config.toml
hidden_size = 320
d_shared_expert = 384
router_score = "softmax"
vocab_size = 8192
batch_tokens = [65536, 131072, 196608]
Below are experts of layer 6 (counted from 0) of a mixture-of-experts language model. Rows are named router (the router's row for the expert), up (a neuron's input weights, with its number), down (a neuron's output weights, with its number) and show model dimensions 160-319. Each number is 200 + 40 x the weight over its row's rms, rounded and kept within 0 to 999.
After each expert's rows: "gets" lists some tokens that make up at least twice as much of what it gets as of all text. This comes from a sample of Wikipedia text that the model never trained on. Tokens count by the router's weight.

# expert 23
router,263,117,234,232,156,212,226,244,199,249,219,160,237,212,267,236,215,208,260,229,109,140,124,165,207,159,176,250,168,204,148,204,194,210,179,223,195,94,195,170,243,163,79,175,220,191,144,123,211,261,199,183,205,128,220,193,286,181,209,184,229,202,184,224,209,142,234,260,212,259,211,206,217,219,173,153,206,214,271,242,218,194,138,178,287,216,199,267,219,233,178,205,246,203,194,139,172,196,258,264,237,212,237,165,216,178,236,243,195,234,170,121,171,174,188,177,166,183,159,157,264,169,153,153,204,168,275,194,241,172,198,161,216,256,191,216,257,202,222,142,231,192,215,138,201,170,209,215,222,137,267,191,210,291,247,150,219,179,224,165
up0,152,190,215,217,166,187,289,193,191,195,148,229,215,176,159,223,174,189,155,247,153,206,179,220,136,230,201,322,232,184,255,206,156,197,250,119,229,196,171,226,190,226,198,193,155,131,187,250,125,217,185,168,246,167,259,212,238,132,265,190,203,133,184,154,279,216,251,193,182,322,227,247,258,159,264,196,208,225,223,215,193,165,210,199,202,247,240,219,236,220,212,239,210,150,191,218,210,175,249,128,175,298,244,170,112,238,177,206,175,149,248,230,212,167,198,183,212,257,202,206,228,236,191,192,195,218,236,261,207,197,155,189,201,204,178,171,212,153,202,224,170,221,206,244,169,177,232,177,203,239,156,204,229,173,213,127,213,164,151,270
down0,220,181,236,265,186,196,154,217,197,169,205,231,92,294,227,271,227,160,203,166,237,243,224,214,201,135,128,206,163,309,146,243,227,202,160,260,192,177,185,192,164,179,231,142,208,193,170,216,135,255,204,224,229,137,301,156,226,237,240,211,222,185,188,215,200,198,210,274,193,190,189,200,157,176,197,242,205,168,206,158,185,187,192,116,230,238,232,248,94,152,173,232,214,208,244,216,177,166,210,150,226,217,209,241,141,185,159,230,157,220,209,109,264,243,223,165,252,200,123,231,248,129,226,178,196,141,211,215,242,196,241,153,185,225,167,123,144,249,225,245,204,215,99,211,205,213,217,203,214,261,151,211,220,241,265,180,214,162,238,201
gets: "us", "ia", "is", "a", "i", "os"

# expert 11
router,196,214,237,130,143,178,239,152,269,179,183,148,243,255,193,188,194,181,228,126,179,187,163,208,255,131,204,212,282,132,126,220,247,137,199,162,169,202,182,226,168,214,163,143,248,195,181,148,202,166,170,225,231,113,230,141,205,218,169,230,234,211,124,160,137,225,221,238,210,240,262,255,203,157,225,178,224,199,216,178,209,221,181,215,231,238,210,211,162,209,181,237,257,202,204,206,132,226,183,175,212,216,224,242,144,147,185,202,179,187,204,147,236,222,284,156,235,176,217,238,248,174,201,200,173,163,207,255,278,160,218,137,191,189,161,133,181,165,192,207,241,166,199,169,228,141,186,199,205,226,302,179,215,249,153,179,171,189,271,225
up0,201,168,133,222,206,218,145,162,283,196,202,247,218,238,195,153,185,244,151,247,212,201,238,197,204,186,229,139,152,192,195,239,208,212,172,279,239,184,265,269,214,170,232,139,223,144,133,299,151,146,86,247,196,147,164,223,190,201,209,145,240,159,247,182,175,211,174,272,182,243,182,259,215,211,253,141,221,145,208,249,223,175,152,199,161,210,142,301,261,198,147,245,196,238,267,198,218,236,210,210,216,228,207,176,225,222,110,225,164,212,157,214,151,187,137,169,206,153,185,197,111,212,152,220,215,213,208,115,206,275,220,240,276,225,209,258,162,139,245,188,205,274,189,179,178,217,174,146,151,215,189,238,218,222,249,160,152,148,194,203
down0,281,113,304,234,209,242,173,284,138,271,228,182,222,186,243,179,151,210,164,131,272,260,228,239,216,210,179,224,205,209,237,157,181,199,184,149,191,261,235,230,245,246,164,153,227,208,180,124,227,250,189,209,291,240,220,185,171,269,172,182,204,139,228,224,202,137,210,176,164,214,201,251,282,214,228,169,198,170,212,221,311,204,164,189,237,209,184,243,228,228,169,203,192,144,178,238,115,205,200,206,127,235,199,231,194,195,249,229,184,133,145,171,142,183,169,268,161,238,250,234,210,204,211,219,204,187,232,209,193,182,171,200,174,222,154,173,187,245,202,180,235,232,175,203,145,131,159,185,215,170,209,160,249,241,197,228,201,145,229,162
gets: "ed", "s", "ing", "ad", "er", "o"

# expert 39
router,137,171,171,211,225,249,222,202,198,144,198,245,214,164,259,148,126,189,191,213,201,191,205,280,209,250,91,187,173,232,179,181,243,240,216,183,209,262,148,256,210,161,147,200,186,170,231,192,178,136,173,171,268,131,223,276,226,159,159,187,146,271,213,200,156,222,247,163,222,228,157,137,200,251,257,186,202,153,210,210,197,211,181,124,204,210,213,228,218,208,158,157,172,230,182,164,170,202,201,308,159,196,229,240,164,194,197,211,196,193,189,248,156,257,216,182,166,310,151,165,136,216,185,226,157,198,246,142,175,179,217,251,254,197,252,264,288,146,128,194,289,173,150,213,199,159,209,178,120,160,218,227,269,154,192,190,119,229,206,229
up0,122,210,163,112,214,214,182,193,144,208,199,229,166,192,272,213,174,250,168,99,200,118,127,195,213,205,222,284,230,217,159,253,254,152,191,219,181,186,208,162,253,122,145,271,187,264,239,209,242,172,189,214,203,195,242,184,243,197,264,293,271,236,208,219,142,211,146,186,237,214,181,151,184,209,181,265,126,183,221,212,157,176,196,207,163,200,238,304,184,245,249,174,189,234,202,216,153,177,234,219,160,185,230,209,202,145,195,164,182,218,206,223,202,257,278,135,148,193,184,239,217,129,200,205,190,182,102,197,159,193,184,169,196,246,182,147,215,230,173,178,181,274,292,196,196,142,259,269,185,179,207,263,162,247,148,247,240,218,165,178
down0,231,219,221,136,209,187,186,213,273,182,128,174,230,241,201,248,211,199,200,127,161,188,182,183,232,239,256,221,224,154,271,189,228,240,206,129,159,222,232,158,275,141,177,240,216,210,206,233,184,241,192,250,213,184,158,186,254,199,155,147,234,196,167,230,137,197,248,221,249,200,269,284,222,189,138,199,180,174,154,172,164,221,189,236,206,220,229,243,163,182,258,203,206,216,196,218,157,196,222,174,171,198,212,183,174,195,195,202,177,282,156,244,183,182,163,195,231,260,255,264,165,205,117,137,175,147,170,135,104,136,154,218,132,165,167,265,120,252,270,129,247,271,186,155,279,136,166,219,237,260,249,226,182,270,181,218,174,119,179,197
gets: " de", " at", " an", " on", " in", " De"

# expert 20
router,224,197,192,239,230,213,238,255,203,181,134,213,182,240,267,167,238,156,233,177,248,276,257,224,198,195,174,197,170,237,216,167,220,248,168,274,201,268,161,226,191,239,193,255,228,181,233,173,178,150,153,235,158,97,220,215,168,158,238,238,214,214,243,189,183,180,224,149,270,225,184,208,128,217,246,171,255,232,218,191,189,197,198,218,243,216,263,230,180,185,212,260,283,199,197,117,144,214,229,232,191,183,159,226,216,234,127,242,272,195,211,195,233,204,144,164,226,198,133,214,117,138,218,233,202,147,242,195,164,189,174,210,204,233,242,186,167,180,85,271,167,279,200,209,260,251,245,200,145,206,189,247,221,304,194,197,225,144,196,173
up0,140,176,192,163,239,198,144,212,201,94,142,202,237,204,243,252,108,171,146,216,73,227,193,179,163,255,237,155,181,164,192,250,148,235,242,217,256,230,234,192,199,257,200,212,217,182,190,210,249,289,148,183,173,152,215,237,224,130,228,184,205,200,227,156,165,205,236,185,253,210,157,248,155,209,237,261,315,230,205,129,179,128,227,261,223,232,233,175,197,295,225,166,160,132,176,172,224,166,174,161,187,283,247,129,138,149,215,212,210,176,179,206,176,204,277,238,197,227,174,264,179,227,168,197,116,238,221,131,163,200,316,301,227,133,188,210,160,215,199,126,177,183,207,174,240,180,212,80,230,210,194,209,135,209,240,111,190,207,249,181
down0,183,165,53,200,187,139,211,183,218,184,165,159,260,201,161,209,125,221,256,221,188,190,186,159,272,251,172,169,149,202,255,129,150,236,179,225,236,157,218,170,243,225,172,222,209,179,215,229,171,284,182,245,219,195,174,209,119,257,173,195,211,163,163,172,176,135,213,180,172,202,189,192,172,200,220,199,251,199,219,200,195,139,172,180,229,226,201,189,236,180,186,208,175,258,153,182,182,152,150,194,177,223,161,159,176,158,285,185,165,215,195,243,173,163,223,158,233,220,269,209,201,246,185,236,158,263,237,252,258,147,276,208,163,263,243,244,199,250,213,167,218,223,238,187,229,240,266,121,202,263,205,127,173,192,170,152,242,267,244,182
gets: " of", " in", " for", " on", " from", " with"

# expert 32
router,178,255,204,203,232,256,225,199,143,275,270,184,226,221,197,188,248,264,152,191,214,181,213,183,207,246,216,228,196,252,219,145,251,214,96,142,266,175,210,135,150,299,229,247,161,236,246,275,132,190,162,252,170,164,147,170,181,141,232,158,190,253,209,219,235,206,175,165,187,220,215,185,206,204,201,230,261,139,163,96,262,192,297,219,220,173,237,245,200,150,197,206,207,196,227,176,240,185,122,203,166,256,214,170,215,189,178,144,177,192,198,150,226,219,167,179,145,192,246,167,247,224,179,185,207,186,149,203,162,142,215,220,198,174,137,183,193,272,216,204,123,238,145,207,142,189,228,157,190,139,261,222,168,207,175,243,215,204,204,126
up0,158,261,178,238,240,181,188,141,141,229,137,235,206,171,181,120,274,204,171,170,235,238,276,244,154,308,211,126,257,213,197,239,193,183,133,209,163,241,167,180,207,235,201,112,228,222,136,189,246,172,194,215,219,160,177,188,175,199,159,191,262,183,215,250,205,187,276,240,190,161,228,222,241,175,182,201,264,166,282,194,240,209,184,210,120,236,185,239,223,166,147,222,208,219,221,166,229,149,188,224,95,237,199,218,170,222,168,262,206,151,237,251,144,171,248,215,152,268,167,203,165,203,191,225,214,225,179,174,257,200,130,157,196,218,225,176,141,214,189,199,199,189,172,239,250,189,164,198,238,239,209,205,274,194,181,235,219,240,196,131
down0,212,184,152,160,204,228,232,218,191,192,192,239,261,202,222,213,267,187,237,236,249,165,168,165,151,207,109,207,184,206,161,220,134,206,230,189,191,207,185,246,169,265,205,143,167,167,242,163,183,251,182,203,181,172,219,156,173,210,186,159,161,272,153,180,182,228,176,232,188,242,213,244,264,248,188,219,222,188,221,144,194,208,201,225,207,152,161,105,187,168,179,197,243,188,194,227,276,204,232,201,327,95,214,220,175,223,187,160,149,235,224,201,181,194,150,259,228,151,233,187,181,175,246,144,251,120,258,237,241,178,238,202,121,219,206,257,246,223,229,127,212,229,190,223,169,183,252,185,148,246,250,162,193,171,257,219,182,195,220,126
gets: "5", "3", "4", "9", "8", "000"

# expert 41
router,202,219,195,146,205,234,228,243,270,188,271,194,184,271,215,191,203,159,145,194,166,129,133,186,167,234,173,147,155,131,146,259,255,112,218,125,236,155,154,188,236,223,218,134,250,223,198,150,175,266,191,214,255,234,260,183,187,204,228,223,154,232,236,139,221,185,203,220,243,155,247,209,255,218,186,212,173,214,199,169,224,216,202,220,214,183,207,194,181,171,251,177,203,211,185,175,169,167,200,233,174,212,227,227,150,144,271,186,223,149,248,202,163,127,286,272,199,204,250,237,214,207,209,258,188,253,220,178,182,226,90,193,213,202,247,238,254,287,174,144,250,252,242,177,265,133,214,174,227,171,144,148,250,238,201,229,217,237,188,239
up0,181,200,184,256,191,217,232,267,142,241,157,216,220,133,198,196,167,185,192,155,198,180,165,169,183,172,205,172,217,269,268,166,194,161,234,219,278,202,210,295,227,218,192,213,151,109,268,208,189,140,195,216,146,165,124,167,272,144,193,169,161,250,185,189,181,201,225,205,190,225,186,244,213,155,176,150,296,206,189,176,214,148,248,208,193,236,220,219,198,260,232,190,249,174,196,275,231,256,295,128,126,215,239,233,206,131,200,177,121,245,139,177,139,207,171,256,173,245,195,231,155,225,151,190,226,181,180,182,189,238,130,208,245,194,170,194,162,131,138,204,183,211,182,170,202,171,150,169,188,253,132,204,175,125,152,257,194,196,244,214
down0,220,235,220,181,154,280,239,246,166,254,229,269,230,228,133,103,169,240,150,172,223,142,159,201,242,144,273,186,212,201,157,138,197,185,142,202,274,210,154,155,208,235,206,241,255,229,172,178,204,192,180,197,174,222,221,177,293,262,216,271,201,231,250,133,218,204,138,222,207,250,244,226,206,202,210,154,214,138,168,181,252,196,190,220,209,191,190,208,180,207,192,202,204,243,212,229,198,173,204,211,204,198,128,145,218,234,248,213,117,262,157,153,227,114,186,126,290,157,181,136,204,260,133,156,220,256,270,158,265,227,239,142,210,203,270,134,237,183,137,216,241,235,193,247,176,166,121,223,186,201,136,226,143,215,265,177,189,173,167,239
gets: "as", "es", "is", "us", "os", "s"

# expert 31
router,203,184,170,239,217,233,160,151,187,223,200,143,169,248,171,168,158,195,194,189,231,138,185,130,141,237,135,153,203,231,200,166,151,264,182,181,235,175,209,210,187,184,250,173,243,171,233,179,210,219,213,197,216,302,109,224,236,123,227,190,222,139,219,144,242,240,215,258,180,133,200,135,195,222,200,295,185,157,190,202,231,227,236,204,188,119,166,168,231,114,207,185,173,200,190,194,196,223,186,138,132,224,226,206,217,212,279,176,211,210,267,208,218,239,177,250,151,273,305,188,164,245,207,230,173,259,110,186,238,212,218,134,216,241,196,198,206,176,177,258,112,229,248,264,206,213,165,181,225,151,219,246,149,266,179,213,191,215,239,161
up0,177,233,140,222,211,116,200,240,231,288,172,195,219,191,174,208,205,219,138,243,200,133,200,188,202,124,192,197,254,180,231,203,210,207,148,205,180,194,147,179,198,181,157,136,190,164,193,259,209,232,197,287,195,141,156,232,257,220,267,238,140,152,165,307,170,182,249,178,172,131,199,176,182,239,168,151,247,207,196,197,226,198,197,176,183,227,249,238,195,206,271,196,254,174,236,222,188,207,244,265,187,170,136,198,202,262,173,184,218,248,189,144,177,250,192,245,163,195,225,166,175,226,237,164,221,186,225,254,226,237,118,192,152,172,207,221,117,152,264,199,266,236,127,193,136,163,169,185,158,146,171,230,143,237,217,222,199,223,253,168
down0,227,162,226,156,217,178,106,152,176,187,189,213,163,249,183,164,185,208,163,183,191,141,138,203,217,124,191,245,250,240,224,254,153,234,264,242,197,205,267,105,192,214,221,239,180,272,213,206,194,195,214,240,182,136,167,204,254,156,215,248,289,287,182,248,224,187,170,126,192,168,212,194,251,175,275,205,163,212,194,185,201,175,211,201,193,187,200,187,160,246,171,136,119,110,233,182,99,227,186,184,224,185,174,191,184,185,174,229,219,224,228,152,207,246,263,163,220,205,150,150,209,199,195,216,206,257,158,182,228,109,180,217,189,195,174,177,220,236,235,207,213,177,95,151,218,158,207,256,150,188,185,155,155,206,164,176,273,191,224,248
gets: "6", "7", "5", "8", "3", "4"